Weights of a small mixture-of-experts language model, trained from scratch on English Wikipedia.
Experts: 128 squared ReLU neurons an expert, 2 picks a token, a softmax router.
Training: 588M tokens, 4693 steps.
Below are experts of layer 11 (counted from 0) of a mixture-of-experts language model. Rows are named router (the router's row for the expert), up (a neuron's input weights, with its number), down (a neuron's output weights, with its number) and show model dimensions 0-127. Each number is 500 + 50 x the weight over its row's rms, rounded and kept within 0 to 999. Numbers have three digits each.
After each expert's rows: a language model's description of what the expert responds to; "gets" lists some tokens that make up at least twice as much of what it gets as of all text. This comes from a sample of Wikipedia text that the model never trained on. Tokens count by the router's weight.

# expert 30
router:461523493570459594594551450582513478524505419422517550479572417430503530444484544534520530550479476480490458550544423568461547434434531501471501467512408550518528543432638510449456500591583458547519538483442501511426551565518542505487533527515594446502554448443396451460470515507442509413452441531483509461468438535429569464516489471493422490554486613454493473523499594413467530514493
up1:460337620479498624558446432523542512507527467528470528523536472524488529565391517479418600504467535552507446491485467429487550554591534489436556550478504485528495496545610499517485447435497510449474499455470552434570582541469526512532387401536463572517446456385478615505534466506466529504564440423515500464487520553534510501496480557482499538466502508488524422555467487422468481455511
down1:526442443364578474498563509534513495389550471537562542488494468503579437509421512537550569542515392563449495521588483448520552497541490557522542421458495483434423473552465533487508548556479462446437614479530509543424467444553541471566487544482488459434484536582481436577397418417466411452440574569509426451474565449480488518496533512559495488508477464559523581497555468512499473528470
Country codes and abbreviations. Letter or digit pieces in parenthesized country codes and acronyms in sports tables, e.g. CAN, NOR, ISR, year digits.
gets: "2", "R", "3", "5", "6", "4"

# expert 62
router:444518509530518500523509476464452539480525583472536483452571439426536575504499468539560595494556411386519560586558548523448579433480489449490598581542558459526507490550530447446522556578558478497593600453476438601451539458466479427519499535464453452498585491531462517388482543538494488440461439409419496569497449556513446464440482484465437438526499561482528476567548525506453467565525
up0:516495455459509549487480546561548545399467603496526558457459419472539486515572544597454541395446501493493519450555509515550581489530573591502506533520494456484447546449519495538510481482497514565576493487507501545521392597491369446562495511514595510496511490394530420536443383474518511452501519395470569516502451447470580463457516450514445474481607600529447470488449520432531456539495
down0:469493492527490464403528523471549450487423447431513473533511436546498393606464475558521479513534490487551432455508435619453550479469577548507462445513618517526551495456528539502424458461553483533551553446490504467520468502541522541510357501550525537479582514472468542570474530528422509468454537565481467566439583473508443439467543484444552568510490585405543371499445386476532465532502
Nationality and ideology adjectives. Nationality, religious and political adjectives and -ist/-ian endings before nouns, like Catholic Church, Soviet, Nationalist, Fascist, United States.
gets: "ist", " American", "ian", " National", "an", "ic"

# expert 9
router:478537517465459563565515481506425571535487450491533614435512527437453546456543427553586543541476469398504477596536469475443562445488551455489537485466478422497514480529517487473525620551563484468521573441490491541345531520462555466456511489351559473552501459465478543452406420495423522499439548484481490476504474547416519475508468463453419428549478526483518476484530621458546517564475
up0:620482520526490512502386501501504523486452506505453515561523515527525532562546540539410525484399455433497423492509528518557513391529527515467437617530467413533468449454533527531537421537514466522481458451499464544472454463593439397593537501514550527506540496492508566501385446472492594518478491444541529557457463455495521381457579411526525526475526488630550422447518480544493471555420
down0:547419501418542507494502486488543483417469557521564421458558510472466517524489499485507523424492480428502486407490510526503553472453595518461558427590575616391525487471451484466468540518499527476575527444515465545542507502515495452548469441586614590479546493497620556470450528469464517424497466496444526490459496464530418474575493440512564436533451549458462469558406436421557369534488
Place-name word endings. Later pieces of proper names, mostly places, and table cells, such as Perth, Atlanta, Vienna, Minnesota, Ass-am, Card-igan.
gets: " ", ".", " and", "a", ")", " by"

# expert 31
router:559467522493489526557480496516522502556536488539543480440465502474524556489493441546479506545562510546443487501555512471587508388475578549588576387606510425464542449411537513471420565537491475455532442504513523453391527542543426493443519473475533447541595532592513459557522386485489571503484638463454557501496482532428575511408480475526425502567453485470511512521504577418549504488416
up1:527388560502536514532475468485529561503529522490466523489483498475574473492484476508420546500501361586513497541453468460464458457615547530495521589426497468556523368532576499467526486471457481496520458496632595512520564549454400576501469510487531487531408490439504545473487518446450511638539551448546554487523474628482467502474602504567560522535430491468498395554498469503468505474502
down1:545443422498570506500630486579467610491527549534536538550533501511515483558417581419516541526544444531515567600500492526463562593489441514497500469508424526491477508540425535473499515497466574440456590421540475505511472506581476444554493586493472460398506490467481473543452429522462470401460540563466509490513538477497507470648650487455537433502443539553496562533500445544511511512438
Clause subjects and relatives. Relative pronouns and subject pronouns, plus the words after them, before a verb, such as which, that, who, It, They, "This results".
gets: " which", " that", " also", " who", " It", " they"

# expert 16
router:458485492557465500591530527535411448537548498446467495465555432449492491486485467544558506543445523402547434574578458567462532473535508422442531465434556529500484550566564554508495512549580481475523585438473543377473576523508513465497496383485602419534606554478450490476472450474533480394459470549530500452462410563497526436441477519564461450566471530445409496482471487558560571483439
up1:509456520556471638503473527553537432506500505552476467559471531537562486509520459496383467453515558530570436584494518461472469481541608545410484477492494537536532441473548456514460485536543484478468472443492603575610568583479442575536419493482423482568535442519456534506494497640413503525494495495492576480481507573540523493563492465443463381511483564430456506556459568521556396489486
down1:522547552400547465512477467534478526512497424574599613468580481485533505549481506521474505513512437489469496532506461499468460542428510546541543465461528536445460440513523601512449493523413545470536585442512482424529496404509459500641515573466581484452508423498402477589486423477516581441497543501490534542460457507508519477552583567556537558400559505490485550586590561529502449555405
Final digit of years. The last digit of a year or number after a prefix like 201, 198, 186, especially in dates and office terms: 201-0, 198-9.
gets: "5", "4", "9", "0", "7", "6"

# expert 49
router:488576410451548477505449493505398515601485480559507554544561482593581503483457487613486510471473419448457429504502493472507469407540469567528433472513485553447571531456562519531497502565513418491536543465535566555513553558517503473440620477477494443438533478535467460509486491525523399489416461505518436533485632578506436403468479513482542493453438446434502457432491570483498611531431
up0:489494508521492591479450573610505502401471535482527561389503464501558459508571573521499571433498467511468499484565529501502535493400397502445461487494565471519369484508445537502533373558468523510468563473537457540518427532487462544550498455499606571522432517437443504484477461473475536533441504465474481507552481517454364482459522427521548561466573592584530484491397540434549521566494
down0:487500485490514604542586506478589446472488525530430570500492472507529471582479450498504456500475511494504428482512502615465534468501559580438448546544524510555508439504498505448479440621497516518590510555427477560552388559507427533522448459583611454635537537466557523656489515467427532480466469500488475521520479514538451475525528457570500501587405474468502464486422421493538427495545
Mixed pieces, table cells. Mixed tokens with no clear shared trait: "I", "All", "following", the "ver" piece in Proverbs, and numbers or names at table-cell starts.
gets: " I", " that", " All", "I", " same", " Gen"

# expert 15
router:544436489506544570530560456477546606447504532554479464483487513411534584418570485560562546414485451538487499543563483547549506442490483436611549510459455472496485560445523403483458595471484560400518475473500456500434451547532515535487401507384489490572577492482472528368438489478515528436428447550517558439456490510531582518500468535449474476475469447546423534541552587545538547561512
up5:486531470494547551544472510431504582455497555409473504509487553334519503420517547457485484474558598585498508422570594450518440459462588388527455561577526419614514536467489471523519468474469433473508462497518532504513446441472535454459609470502485444511545521477521433548394516460392523453510549468512503500536526487509482545540514516429507505462576463532555511542462438526588392467536
down5:506573471514449593521462429597497492597536435548428506401460522524451456470510453410435506406534518584445457504515498479494464469476437610438500491597466592416536395455559507491479511515486482492458521527523546453486525497556567529461468447446571504459538573449460495497611497485475457433498469527498449639498491524409582540468522503541440487609524491485504504460440553458467477497427
Sentence-final periods. Periods ending sentences, often before a new sentence or heading; also a word-initial lowercase m piece, as in m-antis, m-ares.
gets: ".", " m", ".\n\n", " M", ").", "\"."

# expert 54
router:458569508513554445454568451603428548506467525520562496612578510534461529510481449456476433449407487480577555529527493446390513406480443539549528485609507562487498581413460529445444513492443459548447527506412456459451536553534482526471607568448538447441547548487514480478443563433440483424523491534510417502467546490447540432433421522595451485504491486503528531509538501450549537594505
up1:481454538540444525467456576465533577521499439516495453562563513527494525579465552430469506441395470533495540555534424475476563496640489565503473527385600505464487424481610449489535460516498439537498402505531576495567608490509528509509394504464481469482452504437505620480510416543494556569547437462558493476536502559476537543449503514573554538496412503406409472507528501560512517500502
down1:528486508425530592445564466479538605538565494559487578448475536526552504444544475510543475422418490527419496610547436422405509484555487575437579491531510541531490493503496542533612516423492535508397586495454505450441445462515517517559495548420560533424543483469583427457450443527474469438431587488516541507368533492487496421559565445509473556537506524506504547543539524522523446532482
Place-name starts. The or first word pieces of place and team names, in geographic or locational prose, e.g. Gozo, Goole, Grand Rapids, part of.
gets: " the", ":", " Go", "ap", " South", " made"

# expert 45
router:435514502415571499562437483401458556461407541488549392508455536489571501431482461536528551505429612469537477526462444388501502472453492420534568453555461556456423498487520495413515525483553566567507526589457526447463557491469516561500548515514476526571485456515439578514446577513461448537565520508397565464507477446431425484568498569509512475567407560476497433511521418463449549465477
up6:556574502395619536524512491496397612537527550500549448469526502501440402502487495491613447432511530459530487464470488528568395496556453433542460504414512449443484490487482450501480421493544499494520469441548556445380557510488511558557553499488561456502473476480526580464542439399490533528551492387551475509553426525583561464511507521447493387393485481489491520507492502517528488408456
down6:488531509520475461537651415597510521465540427516501574522516550481439488519489529578489506551436551481553518516595507484582585474529490500555565547607523502525529518490390466612499534492463550495540454577460470502501459482475532432557534477469461483447526520449630509481583454491538518477460493577576485531466540545517575497494515527539445593616567508464596525442490458513470566603529
Spaces before years. Spaces and en dashes right before years or season ranges, as in May 2020, 2009–10, in 1855, decade lists.
gets: " ", "–", " (", "-", "\n", "/"

# expert 39
router:455556424472483506539479500513502499437623513583466508421515535433482480519422445496502547503601427446400439522555459567441572504455442512526490527466503525423455458411575522580513497532514456482524522577545519393482532522440441484456521518457440452445552575541400408424450531418553412505449438483562439396530582492476521477493463521429480524451495486482416444486485542538555511500519
up1:565443521523486552408569516578590512421383468609456551388507535449435591594497492432451581502392533498399539447530536520426553474513540562476530516444449528521507482527520458433490507488471583501513471496543474454551518485493498486438568508486438538486499461354530533445476489544454540455466553439442490465486544501526558560476449433525493531563508507431440500527444524477432505491601
down1:494422473469559454572548451471502515454518514555516507448447477473457521522391532532582384534566505462450518571546534525540507531568466530598596429501500484539481555549501392468514536476542512367510508460513554591487511554464518538530521416446495479527538522601498457501563573546584483428521522588520492509454552519503492485591468549479561396535444517545505549383556444452483468519410
Capitals starting names. Capital letters beginning a name or word piece, often after Mc, a hyphen or a line break, as in McRae, FilBasket, Lea-Jasmine.
gets: "C", "B", " C", "R", "P", " B"

# expert 35
router:406462539561421462563509516444437529485561484550516477484515398532451491465523463482460481434546524425544531534611573472430513493552425426593543511521546456449505490434584452646439567606582514493533525510505554477440509467450490504403488414476451544543590512522528490440449512512517537549510430483465500430517504531554505441516476463414464507532586430552508509424517520520438541575449
up0:514512490479501525549523560495517494535413589478466523400386437489523492521526472551480516419473469540557583456574524482564568463515507567428491476467410521483362455470545546528523438512544615499544468439511446608581393516507432506538456431478637549496570585435472508543464469558404550459536519533472512562508529488561435473413519451496519544514505548538489447534489469488461498513545
down0:460537511537557551542520533501502472406527477499476570446505517402505505543420424505525600457511484514607454451435472546528523393493570582416438476542531613447466544453522512483478475492498441573544474463413412448526500587540453482531406505509539581497591539428468528548424596436395461442490518537446497590443512483424444465503496515482506445454506536491504426495482514457525459504577
Prefixes un- and re-. Word-initial prefix pieces un, Un, re, Re starting words like unconventional, unfair, Unalaska; also ellipses and some spaces before numbers.
gets: " un", " re", " Un", " Re", " de", "ra"

# expert 43
router:600520488556551506569567468533438501440519402492485569462511489522554526514441584560599540567472476519430502537472495535484531410527576530482492414480511570514591527424475443428495555379508492460536492548387510542463557526535461561456563614490536547491472398551460488568573513535477502455517427508487489501475449494513512401539392558454473423580507495520503511554536559467453513569511
up0:585440570497453558600506552575554539508470596555509654535451458512513458531557523540491593413436510495461513403626499510556529407488504521477416525568530487485446425477552607459545451470501520542516509502424475592524389499505459553586497534495604492508465517488516544522423513515408530553460499441513469556504460540501499448430486423507493531544530518488525482460480490428523482501558
down0:498537545476586533503551584505551391409557494541550520482515457532540533496414400507486581465549494445564533496595472529442500410459521516441444468501512553511464493481503420445427379533570484524534473508432477480485577538475442485520440425499447498531561602516535480579391489500516496459473515634508519569471613538504548449464481483409539477587515541526516425515493505430537503553531
Codes and infobox data. Letters and digits inside identifiers and data fields, such as Ensembl ENSG, UNII codes, ISBN, °N coordinates, plus colons and articles in infobox lines.
gets: " a", ":", " of", " the", "°N", " by"

# expert 13
router:522515439482534527510535463472405584479595502516505556445499514472514565589496389500439594510432505475478490534558385529394524513501550515436510506581577557455460469472573528464454522502578468509530579471510493510478541523468550495469573477486570471452542415512499416497438523476481450510510518570539414495523474543470490542580413421583347470498513506487500491406485580443557495527401
up0:561449537504518508546492585473570472484454536494449508402434394459558370555477572538494551386440465576510508462568478510502580451451493595450468495500451488522438463506606521469505449506506568569614483519485453569515463542583455527511463512532553524535615535479505512500402430477517516497507560530467417578474525462494418487401481489500552546460537552544544540490397483433517475493514
down0:552480562527520535461506541501483511506463506451550587536483454528553455547490461401501534461489472470474552431580521507487458441538532616436525398529476562523496403418431472500425414532528559498557585540532538599499402510609487507567439481497546569525619507444517498528477515496546574507526517482500563536480510482425436433447507490428588483523506623516514463516422444414550441494538
Numbers and office roles. Counting words and office titles in biographies, like "one of six children", "was elected", member, Vice, Deputy, Chief.
gets: " one", " two", " as", " a", " first", " three"

# expert 18
router:532606571502509545473414444469496486485532414601508509474492531564631522562557524516536516471499536472543563549590423469552444478549501422539486530494518542472459459432520446527412491532556471468429504471459422489464502487483470500415476521513425452559522453497483488450464464527444591447559505546470527446392413500450534484436488537436446577491603438502624515472579514492535512486383
up1:549491502518401477587509548458608537472516409542506428480557581488503595543451444381442494424534489465564447524448486486464491465520559620418546552464560488539514468555447494485507508441485507552513477456554558443501545576521477500513575473484509517469510432488536536436513471564503504545554395453458561477559551556508612532470443522527505463472501590452543408646452505511479498498568
down1:552456582504502491521435473527491550534456512451451563530496517501523531517493526437540471515469438510613522461510533482491485582493514549472580458570516555481561574431503445579532490542443533398498429489473517412456536490487543521607551460385513428377520420543414488450448498600436521507404562517524536575400467484482507481520507469421558572522421400570500480471512490558479505537422
Copula and be-verbs. Forms of be and become after subjects or relative pronouns, e.g. it was, is an extension, were maintained, became.
gets: " was", " is", " be", " were", " are", " been"

# expert 26
router:450540581511558427574491531523530542588570520470480470490491515466482570445432498576598517409557503512482495508430482518479495411518486477449555442463497554439545453483548536549496576534467421468487521466491538502549442566568536523568517607417472578546412397439473539518444484486410536482531530445488572479559517544487447472452540419462482437496554447471484428477427560463651548487539
up1:477482576516452468469473497426498519506567485487518465563433530471537513583616456400392522490493549573550560553431474517517504504501509552577542477472501468508548419567499469538507475620553555532503559482501599443481469477495572579559552517518477510412487514499469471519489463535463509558483448512522613516576467501440598543517486484527524438423411547449538425494490485585556474351418
down1:472520496387473458472571540536495535525487475563507507522488426460474499517388435517580381460550525468455515552548422442436538560474430576529581359528406503444435530525554510559516500515498491456431420527547475527507570477389532519563474467470473521455482571522450525471422482560457551450525588548567541457506608454393477495459522511518469527436543530494543528518456539479477513531409
Section and paragraph breaks. Paragraph breaks, table row ends and == heading markers, e.g. a break before a new article title or ==See also==.
gets: "==", ".\n\n", " |\n", "\n\n", "===", " |\n\n"

# expert 46
router:502504513573523417532551530443396552499529417455540572542544527474460390604485433504423588515581541501440479497416490533527471393527418541562493493587519539476493490433513490481484468594563448497501549452492544434500489389521502408423478471500520474478559498510461470483468392461494536547438487531426428449506500523463594522548539451591470511541494470472568543508586491449574509549440
up1:578490541561460587556487540453545594588492467512591550501539496512503489483427527531474524517502453492520522492496396471473431531532583465375507506425598417526563508443545490488525376498472513544538432495507511365559637561446531491487491466481518500435501408495470524571465486565490481503525464517553507467458577580568534517411525520523480539448507512476424540501526489599515432556562
down1:546505468329551490534541512543474536383471490456504539475452493576478509488491502497499442542466508470478450493520502484490520531497564520455598335484486474454508514517467514532555583450500531492455579386496531516542483527522524559622477560549515456498571558448550506502472510510453444475517527520564416489469572389491490496548592548537473575508486578628494630562501505522551509528468
Auxiliaries and particles. Auxiliary have/has/had and adverbial particles or prepositions like up, over, along, out, than, mostly following a subject in narrative.
gets: " had", " over", " has", " up", " have", " on"

# expert 11
router:502553362556482484507399486517456529538527443457547550496459474531570581527441496446416538494501447496555462551536454571553493458517481531559517530515553462526553534488560475500541518527530535393504557386542414505444465537474458545480462467451569489469484534475432525501442612510568590423434467492465456464420478610450549471463397607569410503508426476480536532525502535499496488571436
up1:534432515571440522454406549424490521519458442496523402466496522435512549484477398498444492518511467560506485479488441449502530498516510553424529513488593452536531512528540581507487404466510552458469362503496612484466528500593467533562498483500545505447489441421530502514527481555479472573591487437516550505490529602466542495444359515577513465494439405523497520588457431487488382521585
down1:517458472494520503541431443530406478512497442506447582456476510527533559521464594413502423495475509531519501538456521474530501500484445570590590351576521582514513528476454472500496496462362538459459492419520510498523556519447538563579482505492516504389506593469399502514495509513579565420510474613492555454562529499499493489498479502465538535550390515522514607522544494553447503480377
Copula after subject. Verbs "was", "were", "is", "been" right after It or a subject, typically "It was described" in species stubs; also "At" starting names.
gets: " was", " were", " is", " and", " been", " At"

# expert 7
router:573610442554543501590536482518484542452541545459480545438546465446536542516490439472511526473508456431433519590538436544506590468435494512522512514575515472536513544482636510510574552505572548474553581478506474555475527538521492518473479484429566477484546497489484462392499473515436593389498456535480591506510453541476562489525424452537437462445467565420472383517472589387480524578530
up1:468439538482545575466470554404545478537538488465542479547511524526439540553514464463429602418361456512454521465501456507414529546579589506448598536405526501503520520596575448527506484467456493423528454541524557450608572588492526538460472490482432527554526536459611542455538500499475560512526380405508546543504501487498523535458495446463492458467494587458469479537536508538584524421486
down1:478562506488506590452529464537550616541532456644488529408524518537424484478497579484537410438469483551420515593465540497399461461510503553596584420474452547523433479551476426589523555503462532497402576512468453431559516472546535524532569578537524490441505408456543490534466533463504494452445579551486476535457578524449549523497589484504512503485529529577528530547488481483525572549448
Articles before events. Mostly "the" after prepositions like at, in, of, introducing named events or places in sports text, such as "at the 2011 World", "Women's".
gets: " the", " The", "The", " a", " an", " their"

# expert 20
router:507541467578498508600533476530428543500536514443526553451523488440493518514513440464456633470587472429467464569566495505455555465527587475486539551497518450495497553470591524431506617541603481546512571391441464570449454547507491482442511491411573484551563461489498541508431440544430487414412463499439448515459432567506559441509481515501418500532426542492481482475504608493562515527421
up5:464561465524612530479365524506550520470511461453400509620530491542498477519488524491402499513389591495576548510505559499482519477503541386553496491548464495529353508518478472513538466448518516519539544429508494593502494437458470433525451464495585481499497463424499518497412458394404522488541487394522534465492470480433486561594445451485493524579583499504479515511451501528540411487450
down5:462558434459390557532519469490470506571515500479522465400563489563465544429568496431499501472589450585509469498458443551502498551425479611502489520477446546518592469552467479500506575506418405409553480421607520541484493618566563503404572478522471599462541486491448505521510477529476561409479499501504549545484518472511440492462517632469523503473422484491502487451417494448458496460437
Time-frame prepositions. Sentence-opening temporal words like By, Since, Later, Additionally, plus of, by and from in running text, e.g. By the mid-1980s.
gets: " of", " by", " September", " By", " since", " while"

# expert 60
router:408482499503562486539480439441455480472578505498543486453522487440554513448477497596476523441477495469451544561438485530459486468447520411563494433480527404540476499392551500575471534524484458433513512522540583555452486583521479540485533493556489498497568481563455368493482476464465498585458425522488437408470574526554491530420387548481528532399647528441482504534502473501527527563377
up6:514504431545470482497468552509430486522497543534404510487507566562411469548578478424489493519524492559542518478465527557643455480447482455473415472412519441405445435515475561490540421503469581507444553487570522483499487504396411622560511473456489482509530503579519497434462439538461509546501494579517526530548441541521549473508472572549632509444525412479469497482504537619552497456414
down6:558493503509544448503557533502454617455503480477436521552601542563404503524467496559537499511522549597609496582551458495492451428477474405485501520441465543448538516539418542579463559539458512613454500532585439506465550559485486472482434497506487548476511563601541476459577563544523562538449454515461536530573530521494549428508446435522480617564491571444466386476537537460451540537507
Table cells and S pieces. Pipes separating table cells in results or census tables, plus S or -s word pieces such as Seeds, single-sided, reproduction.
gets: " |", "S", " a", "-s", "s", "-S"

# expert 56
router:482477488568514450497468530468533593576488457552590541526529466595495628491535474391541505421419479464481509506453422549513556496485455526568516513502396493481458510464512514524508420544472507518500486418444607507448502538533511543540537420490505410396530439404456436514462595425530531419499517515491582423516492480481537480436499529494505412526467557523495470465420402453595490584526
up2:488490481562487436432473497510394492445482437514453553434502453552501519441536521477419518563482499521505504411543523540465570531488489503558539591474463469470494514454396452486518472517462422579526494307442436504554555638466564505478504466517461383530487500463565529495520575489408502572498539518470523549457494507446515440547486542494588590529441523484530473545490616588485485545520
down2:416486500548533478513416502474531498456487476512449522390526483546504431501454552486541493490512504476500432536466501537454611511512519479549561449447530563495532545567488477436492449514566591425502559542511487484464456449412514541505479383489580600449496485579486550490577534515614560496483465499541423521526482347590523500441438456494428518470534441378412480475422514558488423504550
Sh/V syllables, media words. Sh, sh, V and v word pieces in names and words (Shorts, onshore, Matsushita), and film or album terms like played, chronology.
gets: " Sh", " V", "v", "sh", "h", "ash"

# expert 51
router:530559463585554488514537539543417539475505484479527543446549523433440468524552445461495600484523475412503461555493498531506605462520495524501552501455533534485533487457487547430512618560571484518634588438506429524441508520510508504474462493369613518534603448437449518503462457512438568402428446529519533527476446567497540530514451483472432505515412542473504489416548565438486600541508
up0:498544512416512547515534550560526483500434597532527528421458451487533438577454483537496558432423573416501468412545554499519544442475499500455519476504515464561432499461541531460581392450516543598534480466494493630561450513579459537580457505575528496522516530409531461508411465408463533475427499447501514523535458499472485475511480475470560518463539533551452366448453479354564524494502
down0:427497470526513509573529507441506489424543491479389511454509525482563545506451460484479569441484514468569536477587455546502514440490529565436490469511526480536561478462619497445420403576465553498564599452409434565513458510423475552445401477574626585479553565472466504541495505472516520423564568463455417450485537496503475416528511476448562466466556538539508561507404428481483506560471
Time-span prepositions. Prepositions opening date spans in career or office histories, such as from 1979 to, during, until, between, in 1983.
gets: " from", " in", " of", " during", " between", " June"

# expert 34
router:545531475447423530614422433427557557536500502433595550456400519412490580526456544527512526454573388476448425560493438539506467542481505462595620472519525538516504453394543513517529578532542414502385544487494445502564570465510514517499473521499509545592475445546485478476523488512519529499433526524451433506458432591518530521502534458483482548562467465458425491550499604494472520569463
up0:590473541464496552605476557594584487432441572535510508483487501554536503551496462558443577471444476574559533373519450525500543485500505529369469475526558468548420487403534536483538463518455570455515477474464395523567508430486446484492394470520591517527524488433506465637476455515436579490528514463508458472485491481488499578476523426517480496541489501532486374488424513420492448546458
down0:486459553453544502545543499516403525533499568535521511423538550539613485527473531431478549488513523445616562538585573547474515454572613473481548538501475582525534411433468528549504465596442464495460522509451542501559428531525529488461484474539459608472521613562498642555451518500532502470503458516502549471524526534467451461501554482472526554497499485527584425539496425356529538577508
List bullets and line breaks. Hyphen bullets and line-break tokens that start list entries in infoboxes, taxonomy boxes and game-release lists, plus table cell spaces.
gets: "-", "\n", ")\n", "\n\n", ".\n", "==\n"

# expert 36
router:491536468452491525630461517501439569593479554519424541436556507524630532473436482465502493435483465482444556543539421563407544474514488548539549439589589500525481587563512469500521578498488468430508511517500449476442553522495531542461532484471464477420541588466460395494423478516492454549442500488549401524464502631545502514501527552424481428399491513493554510405458500565436513501456
up0:636529482490507500577405476569569495441503454498539585494436468541549402443505463600493534440476450515551470501521472473473527429492490539482499519500434505520463563486476541534484505490414491630551513440486430448570412496521407481657419456495605507555577454461526508558445438612539477391510539460470494500469479465498504499507586503513533504486590561534478486548468496453503493513529
down0:467460459550499524374546495459468461502541556500510500513495588472485448602557490559453550445463451532627542470523402470570523505527586579449554500480571473467514431472521369497492448515521384522517500441433469630500488514532463489622451507574491547422549522530504509474410557443521496512511523506462539479438498493393483483502482529469500519621521480426577520477460456465559496494449
Article in titles. The or The inside titles of works, orders and publications, e.g. Order of the Phoenix, Child of the Universe, The Independent.
gets: " the", " The", "The", "th", " Th", " Grand"

# expert 41
router:430534532515447449448462550527475430582460504467515521492559463433477539570559386511563552415507431462464503481497598509469566552423485506459461532499400543441585514470496449530548573432514527590471473472510365514526574571407538520463465495527539530450525464599506481538520493482573444412469506509464477467478585425465573478612521504472464503457515411598501494482432544555492470515539
up0:521517528487437543492447479473575489472507548459510522541424468478558430586605476571517537451359505554497512446481493508463546457359537534466453481499486502466423473520600478514519378487582517530567464445471481608526492524530470517607442539443545436410567445446503494532439433517454577494554531525498558529508464512503533511398507502507509403475515600481450460526496459399571522507504
down0:487474428479543466503474546476507554491463484522422522530498486577475527472386536550579497526567550484546489526543398480476460511408558575411479489495476639523554483489512428431495393520544422468544535481434445508474480545552445540559437496529554537542595540405566489530435532478420563505462533499441504557514513502481438377470596490478521553583517501442496415521441440450539414490495
Sports records and stats. Tokens in sports articles and stat tables: team abbreviations, record headings, league names like NCAA, NFL, and numbers in game logs.
gets: " T", " L", " G", " U", "6", " k"

# expert 17
router:586485571568434577539576549518492545488439438528619471481521528516559537474561513453554557581553551475459509521473500506465468418547596527513451546537533487516475517427558585490502469492501545471547498577453452445522574486382495481449483607516420541468475427605429582441464536517506518464478458487506499492554416583487570535471519463447508390480486588584462572504535514423517539517466
up1:517514541624509522370467569522549495542563508466464509479510438613468467489542488460370561490514560540513497434520491540454456496608586513454511496477520513503470563536545444511499544489480492448520439523476482565471566499508575474556502475527413597505413438435561528488479511448484538351485496453519490566581485492502542545469494486460500448380446494392571488593446541482522481572453
down1:487489499408554458531529457413507533503467545502504469530457492479552503543420548504545477479528380543443467590551597384520547535477447502533489508541472458486449502452490500503454499494520496506483606541481499407533648502590459448518437498501545443463536460489560492588467498536514494491491504551436488429357527555413473515528565530635498513603472561561423483462539520580507482573497
Number separators, punctuation. Commas and decimal points inside numbers and coordinates, like 19,525 or 36.99; also currency signs, dashes and clause-openers such as Despite, Although.
gets: ",", " ", ".", " .", " $", " ("

# expert 0
router:445528481628530530518491506452408531502478490461486530545567479445510487448561429524530525467504451502461464558569528526397514494480473503486557487546593502528567548463571605548515508496580510536530522522456462511448513426527534444465495537599611553420503558546427511576499464462414410391425410530499510493567447499578561505471516457521523433527557441547510451374473542484438467575488
up0:498485574446597574460447510511472510454504543517438564479498498497482434577553469589524534471367490538556551514452450546529606432361483538507448442563470528589381440459590471530545472463593557467478525495482466539541440474551390558566511539528520476502524519506429606505490421537510569504484541423502535567536560482442487413438580521531457522496492531511456463520486454496504478499488
down0:480488477522523461485480536441455491365496547453493586497475499480556480497457456529561494373548392470516453442542463468470526500446566583448467474499450510445568453450539558487482438608520490577568569452470539546530524476519482524498378395612520637449594465461520505477541529518467555417523470543460537474505483482494464480541526457482470557507350574470491437513476483461531463498524
Possessives before time nouns. Possessive determiners and articles after prepositions, before life or time nouns, e.g. his youth, their lives, 70-year career.
gets: " his", "'s", " the", " their", " its", " a"

# expert 61
router:519495467495470417544521521532550506541495450583503514528553449525511495632610416468545547466491453446455536569451570533456473526432563534528548556516471516506599490520521442569457477447504415509495575518543506519420525486474571588459516471491523436529582389583514558487515420593590546465585499474462481568596513438476486547513530556510468463446597517577438501454596486489520554532513
up0:700482510408472533562475544549616544499419506435523535418469460529525465505519529550437484379433509525545526454580432518538555437520564636458501504469553523485468503499523535510503514546506518513543506403503505525541422529545484463588455477463548524568559497395464513510380486501500480435461523475456516578480577527550478483492472429472497565504522588473520474548463513469503511584494
down0:447532516480538459544519454435535509491531509490452532551520566541544543502508500524524482396468468463571465552584491519511557454484573568504532437489478533503557527470539511440409496540509445556541495503422421536439507491533474477492409496458552523520640551455549402573449603498439480419502454548440520526407612506521521482554496407452535543585559556490499423540406401514612496477535
Personal first names. English given names and initials in people's names, often in tables or after "by", such as John, Robert, George, Mc, and "C." before a surname.
gets: ".", " John", " James", "-", " William", " Mc"

# expert 24
router:519545461597502544574495478505480561484574482479553548407548439468543547520531429512454544511523472407443504563513462505424579442510545487559561523523525481515524474472550485478495582590620491496534562450426411548448470569532484484503495483413567476554576439490511465438404436547392507445473470542436508462508448573540565428536449466534440436529460578482487463529535617425501520510439
up1:520359539528468506493444507523545524544506514591504509507533602477496450603552478521413513498480454572439476500439518475496492560561548454520527501421572570626526521504478479481521392512506536484473515500545525364552558586518469528538518513466454438481548490436553576442462470521429506531514389409513590502546459550569561564471497490543454517512485608442454462492488502548464421416528
down1:542515504471524472494557506528430575491514479498523504447412511476529478537438494513579502534526431558495470541540504475551517474473544560533645445462414538496479529538420498560585497496546492518519530534490508426513504487466607448610541546463450538418461437499484431595494498455438556564478574613576435523419501465469454454535581496495494583470563395534526572559438487472504595530397
Institution name connectors. Of, and, on inside names of ministries, departments, committees and book titles, e.g. Ministry of Social Welfare, Committee on Justice.
gets: " of", " and", " for", " in", " -", " on"